{
  "hidden_act": "swiglu",
  "balance_bias": false,
  "num_attention_heads": 10,
  "num_key_value_heads": 5,
  "norm_eps": 1e-05,
  "beta1": 0.9,
  "weight_decay": 1.2,
  "final_lr_fraction": 0.0,
  "z_loss": 0.0001
}
Below are experts of layer 7 (counted from 0) of a mixture-of-experts language model. Rows are named router (the router's row for the expert) and show model dimensions 512-575. Each number is 128 + 24 x the weight over its row's rms, rounded and kept within 0 to 255. Numbers have three digits each.
After each expert's rows: a language model's description of what the expert responds to; "mostly gets" lists some tokens that are sent to it at least half of the time. This comes from a sample of Wikipedia text that the model never trained on.

# expert 57
router:136165108138077194130145117130165123076166095136165138095125121142158096137156123141147130148164108136118130139113112144148128129130089158107157079116123172123100120145139075103140174124128142
Description: Pipe separators in table header rows, line breaks after section headings, and "had", "having", "no" in biographies and sports tables.
mostly gets: "had ", "having ", "include", ")===", "beet", "no "

# expert 1
router:127145105150094148171154105115145106116131113126141168100143191124139134121131090144122155186142122112129122134127109111125106140142066158138144136143144130097072102155145094154126176114099162
Description: Line-initial dash bullets in infobox-style key–value lists, such as "- Class:", "- Label:", plus award or title words like General, Best.
mostly gets: "= ", "General ", "Super ", "(\"", "Conservation ", "Best "

# expert 56
router:161148075142145153149158105096159122107135114106160132118135148148130138118122103140166083131153108105130132167121123096135121112135137168096180121164172190085124114137156113128133124124083156
Description: Whole nouns closing a phrase right before a comma, full stop or line break, e.g. car park, Pakistan, film, team, industry.
mostly gets: "film", "comp", "team", "India", "politician", "Kingdom"

# expert 59
router:174134101133113143131140122084171116103157125085106134129160144122127143092112105148156144161130132102113107133151090122170137101132108150101157147143143149102099114136143112126168142129117122
Description: Possessive pronouns his, their, her, its before first, own or counts, plus the ri piece in names like Silvestri, Zoroastrians.
mostly gets: "his ", "their ", "His ", "ri", "her ", "Her "

# expert 61
router:128178108157123142158147123097138102112136149102137133113102138161133141086092118186171094176182085111118136147086109127146132142164124155106138094148157164118100122131128096118163187116132158
Description: Periods inside initials and abbreviations like J.J., i.e., L.A., decimal digits in percentage tables, and accented or non-Latin character bytes.
mostly gets: "von ", "е", "BRA ", "sou", "History"

# expert 50
router:174130106139137124151155127112132137081155084110154163099126180154163140106130138131161125158139104111117122141097079119151125133135109144118139115159158141112097139132129126108171136102109133
Description: The, a, its, his or their right after a preposition like of, in or at, plus math signs such as +, −, /.
mostly gets: "the ", "The ", "their "

# expert 60
router:144137097142114112126135114102155100105136151087140153141151168153126155080157118138144118156168116123098128165098097098139098168158128161097139103142151171089120100166140128134132152132112113
Description: Articles a, an, the after as, was or is in biographies describing a role, such as as a painter, an American band.
mostly gets: "high", "long", "wind", "responsible ", "best", "open"

# expert 16
router:172149142141136141174132100130155101109139133115127157102142139136130111118118095140119080177141140119116129134115123116142098126161082168116152118154142121117115115138158117091146121130103128
Description: Pipe characters opening or following the first cell of table rows, list dashes, and some sentence-opening words like By, He, Additionally.
mostly gets: "water", "By ", "Additionally", "patients ", "Franco ", "São "

# expert 48
router:160132115122105161129162133116154098137159123089111153135169149148159138080128122151134113132131097093112130181128100091136093108149081152088160098139133170100134129178136105111149171153078150
Description: Table cell pipes in sports results and award lists, words after awarded such as one or the, and name beginnings like Col, Wood, Mel.
mostly gets: "Col", "Del", "Wood", "Mel", "Reg", "Wal"

# expert 8
router:149138122154084128137137127147141096116170094110141150099150150146138103163122087163132111166137081073124131151138134109149119128152107149147160132128202135111091109132155127082150147130089156
Description: Words inside quoted or listed titles of songs, albums and films, especially My, You, Love, The, e.g. I Am The Storm.
mostly gets: "My ", "Love", "Hot ", "Your ", "You ", "Me "

# expert 31
router:134139087139130130126158119085191131131160120112160140095119145159170116121115102146152094189149078078118134133146087123148105115153105141126155118122146117156108158143173118129160142117068153
Description: Slashes in player career lines like "Mantova / 14 / (1)", digits in positions, and nouns such as series, radio, album.
mostly gets: "Language", "School", "Avenue", "guitar", "series", "producer"

# expert 45
router:130157098169119153124136120097170129097152124099142171140146141129126090094136132143147145129144095140112130131111110125158110130151114166128137103160155149104156135116152110119124158117108137
Description: Commas right after a place or person name, as in "Truro, Nova Scotia" and "Koestler, Arthur", plus semicolons and commas after parentheses or quotes.
mostly gets: "), ", "\"), ", "., ", "\", ", ".), ", "Pierre "

# expert 63
router:135126065139094132165137110094134125110121105102144150116154148201150115134147136148190128150147092117109118139135101091138142107159095160125151111152148170113101136145155115121134137140127172
Description: Commas introducing appositions or descriptions after noun phrases, and superlative or selective words such as largest, oldest, among, latter, followed by "of".
mostly gets: "largest ", "Among ", "among ", "prof", "latter ", "highest "

# expert 32
router:144158089130118141147151105075122094117135143119146170089150173146175159107157137165124113174146097137138129149099111102141111093127114118111135107164140123103122075176151114120158158112099122
Description: Full stops ending sentences, plus closing ". or )., and line breaks ending paragraphs or table rows.
mostly gets: "\". ", ".\" ", "\"). ", "liqu", "produc", ". "

# expert 36
router:161142108173122151120133085093132120124116147110147145079152158157146126090151106175117116139118137101158176185110142100191089086153097118131146124151133149122103135135137112129129140143081112
Description: Opening syllables of Slavic, Central Asian, Indian and Arabic personal or place names, such as Kir, Mir, Tak, Shah, Nad.
mostly gets: "Tak", "Nag", "RUS ", "ž", "Kos", "Shah"

# expert 28
router:150153137128111133151151089123165139097149126096131123107103154185142128102111136163148122157144086129113135146067119114148134102144109165097149085177179163096097101190145128139138124120107154
Description: Column header words and empty cells in Wikipedia tables, such as Age, Date, Votes, Pos, Apps, plus These and other.
mostly gets: "These ", "Votes ", "Apps ", "±% ", "every ", "Title "

# expert 35
router:171182131119128152133127130122139107113146115113142166116140153136147136126143116162140151152160130116139128130071126115143104109161104166136142127163146161134109113123169122102140167122122130
Description: Final pieces of personal surnames in credit lists and rosters, plus and, commas and year digits, e.g. Kasuga, Nuttall, Kirkpatrick.
mostly gets: "Avenue ", "Williams ", "Street ", "Records ", "enko ", "ić "

# expert 29
router:159156110161108134146159147128132121121145148140165153107129171133146106113099106146123097137133064116098129129125103106143153115153116141087159090142155145120129129114160119112119154133115133
Description: Word beginnings and fragments in non-English names and citation titles, often Spanish, Italian or French, like Gu, dam, Nav, plus colons after publisher places.
mostly gets: "Gu", "det", "Bat", "sup", "por", "Av"

# expert 9
router:188157134123129163118152122089206099109148144124129176090124173155157117112160089163132130147145111092087137148095118105134119113131087133116148084142147160101134104142182108113146120127102135
Description: Mostly "and" joining nouns, adjectives or clauses, plus sentence-start pronouns He, She, They, and verbs "has"/"have" after a subject.
mostly gets: "and ", "& ", "He ", "has ", "She ", "dis"

# expert 51
router:150170119139100135140175114116164143093132091089141136117123164141143124114085136119153107154148076133100145167098136079157092106137078182097136115141138168099112104162142114085147174148109125
Description: Prepositions beginning place or time phrases, mainly "in", also during, throughout, across, within, as in "species of beetle in the family".
mostly gets: "during ", "During ", "In ", "in ", "throughout ", "across "

# expert 55
router:188159125127133147171119132100179117089136111132161156119138129149143117142173125184130131169125144122163163171092120127132133150155094130119160116126167132096131117158198111116138156089099129
Description: Subordinating words opening a clause after a comma, like as, that, which, because, whether, where, when.
mostly gets: "because ", "what ", "which ", "Although ", "that ", "As "

# expert 38
router:175146121142144170127101133105144105097164095094172138137120124174150142146123133149123103140142122148106104140139103118130113157121125146138143113180135126127121108122132129093173140085120126
Description: Middle and ending pieces of personal names, often Latin, Slavic or Spanish, e.g. Heg-el, Barbor-a, Vac-lav, Fergus-on.
mostly gets: "mus ", "ius ", "ía ", "ira", "ki", "ín "

# expert 15
router:143127083141111126152129119120149113100121075079132136136111138136159124099149133116141099129139121105127169132113143099144106118147114169135156142155150139093144106148169145097192129090113133
Description: Inner word pieces such as "enti" in twenties and "ul" in repulsion, small numbers in table cells and dates, and contrastive "but", "though", "born".
mostly gets: "enti", "ul", "but ", "born ", "although ", "oot"

# expert 22
router:146154102151131146150167119107135111116140106115148138139129116131135107101131086145106125141146142097106126155115126095151127099154093180155141143146155139095109113133146124123159154102106129
Description: Given names and titles in biographies and family relations, such as Robert, William, Sir, Mrs, and parentheses after a name.
mostly gets: "Mark ", "Richard ", "Robert ", "William ", "Frank ", "Sir "

# expert 25
router:147132114148117159130106110084148126112142139093157140141136144141150144125142111114138114138131119150119159165117113112120143083111084141128147101134131142141124098132154111083147137111139151
Description: Middle word pieces like i in seniors, cul, al, plus closing == and ==== of section headings and year digits.
mostly gets: "See ", "tion", "о", "Biography", "plement", "peri"

# expert 23
router:136149113124085161152167130111143137104154075116149149091150143151144130129117158128162099141153119114129125134119147102114112107153131111118169094124121154083128145151147123117144140139129176
Description: Hyphens after spelled-out numbers in compound modifiers (twenty-acre, thirty-year), plus number words, single letters and decimal points in tables.
mostly gets: "newly ", "three", "multi", "dang", "two", "six"

# expert 14
router:140099125116086152139140111111139121099141087116125166091186147123140115087149109123146085144166096090090143145113103123167112091130136151112131102161137153116100120115129115120152171093119133
Description: Opening parentheses and first letters of acronyms or technical terms after an institution name, e.g. (CWU), (CIMMYT), bi-ology, coordinate marks ′ ″.
mostly gets: "′", "Phys", "://", "″", "neur", "Ec"

# expert 42
router:115164150151091145158139125107155120133136135115157147084146127139115140131123122154141100125147099112105145136104114121143126088138149141127172120131142156063079109166149129087129126156110136
Description: Prepositions and articles after motion or transfer verbs, especially ship voyages and player moves, such as from, to, into, with.
mostly gets: "\\", "$\\", "CHN ", "into ", "GBR ", "Meanwhile"

# expert 20
router:171158121147095140144150090095125118122150107140167167117173150161146125102108100161142127137154100096118151150092117126161119116151082155122141062139165173087084124163115106123161181120112135
Description: The word of in titles and institution names (Count of, Institute of), nobiliary de/von, and == section heading markers.
mostly gets: "=== ", "von ", "Phylum", "Mount ", "del ", "==="

# expert 3
router:144156066145085122134182090091151103069123083102151123121119152166133128101113088112125123132140109121129130149102105108131142133154078157099150104172145100107120122136153108119161141108125122
Description: Commas after a date or introductory phrase and the following word, as in "On October 14, 2004" and "In December 2019, the"; also day numbers after months, and subordinators such as since, although, because, until.
mostly gets: "since ", "Since ", "Although ", "example", "until ", "because "

# expert 43
router:137156125170099136144105128088185122083140105126150140154129135152129111109140120157114102156177133109107152201128082110140092122141090131124111122136138141121110096154111113116134159104104142
Description: The infinitive marker to, prepositions for and on, and modal verbs would, could, may, should before a verb.
mostly gets: "would ", "On ", "may ", "could ", "For ", "should "

# expert 6
router:153168109111120157114136144104173139111178127082147140114173133141148110141140136128135115136137131088123092131122128110152115139143134128112139117140143135094129099165206121079128164131100128
Description: Periods, closing parentheses, quotes and semicolons, often ending sentences or splitting domains, codes and decimals, such as ). or annalindhfoundation.org.
mostly gets: ").", "\".", ")", ".\"", ";", "."

# expert 52
router:173145083161105118110140101109115134090155116104129112117098144160132122112168123142135143122110106115116163140149120111128123113116105144111165139124159130084130131156151149112155134105103123
Description: The preposition at and past participles or verb stems in descriptive prose, such as At grade, open daily at, defined, named, held.
mostly gets: "At ", "Ex", "along ", "Written ", "projec", "Pres"

# expert 7
router:150144097148097159126154125109183105087139117138147178120139133153172109086143103162145102163133138123098144153109118126121108128129085135121156117139139139133121111157193114107133141105119153
Description: Closing parentheses and quotes ending names or titles, often before a table pipe, plus line breaks after table rows or headings.
mostly gets: ") ", "\") ", "\n ", ")\" ", "ensis ", "\n      "

# expert 19
router:152150142153126127107128118133151111065149159119157132104125127134144096137132135200134111149120107138143118180115117111116096121152102151143139111131134136113102098145164138107123138127110122
Description: Word endings like ick, ock, and, y inside place and proper names (Cricket, Vendeville), and "a" in "is a village".
mostly gets: "ick", "ock", "ack", "end", "and", "Another "

# expert 12
router:141141124138107166135122100132169087101131149140144142096147129159143123135119124132119119144149132082104141177117166125155108125136110149105140113168137137105116106145156111104160139096121131
Description: Single digits and digit chunks inside years, coordinates and measurements, plus colons after infobox labels and Slavic letters like š, č, ć.
mostly gets: "š", "', ", "ek", "č", "000", "Coordinates"

# expert 47
router:169145117148107150146174108112119089130154128112179145121163119139133138108177136127140120163144104102142112138074122100140119085147116160146154095150140143105137105152158079087137155101125155
Description: Country, state and city names or their final pieces inside proper names, like India, Pakistan, Washington in The Washington Post, Gloucestershire.
mostly gets: "India ", "Angeles ", "Israel ", "China ", "Africa ", "istan "

# expert 54
router:191123147173132179160168065069157128096136124119138119091142182109141126116127148136152098167155137160098104142087137111111137125136143142074163113175129119098088093127134103132124132132152126
Description: Middle or final pieces of acronyms, place names and words, such as IR in AIRC, York, -town, -ington, plus en dashes in year ranges.
mostly gets: "town", "York", "og", "IR", "ership", "の"

# expert 40
router:164122110137101169153116117126180154106121126136128147114135145172170132105131136137150125123153119120123150171113132130145128104168085140094108109157174147112108099156135145113138139110097121
Description: Function words after nouns, mainly of, a, an, to, with, for, as in level of, set of, including, regarding.
mostly gets: "regarding ", "of ", "include ", "about ", "including ", "a "

# expert 46
router:148141118103113136152139125074180109132117093093159154107107123162114125118176140147113151140144106082137141139116068111133132118181102147123158077140139150119094121146187121088176134110117156
Description: First pieces of split proper names of people, places and teams in sports and politics text, such as Gre(ens), Jack(y), Dur(ham), No.
mostly gets: "All", "Gre", "UTC", "Le", "Ly", "Hu"

# expert 58
router:157143120161096143181148077092119145099139113128138122136135138169154100086139103156126091128158097117106122151134134109150142126137116139105162109177139165142144111158189146116143164117082134
Description: Opening parentheses before converted values in climate and specification tables, and mid-word fragments like sp, par, ew, rop.
mostly gets: "sp", "Sp", "Gh", "Jr", "ew", "expl"

# expert 44
router:136154116155112150153157113103169108104124108086137151137110160161143116126119147170141133168155128095118162151093108090135099099091130117133157103138158165108127097150197128131141153122095153
Description: Words in geographic descriptions, such as located, north, south, steep, and line breaks in tables and lists, e.g. taxonomy order names.
mostly gets: "north ", "south ", "Gr", "located ", "east ", "List "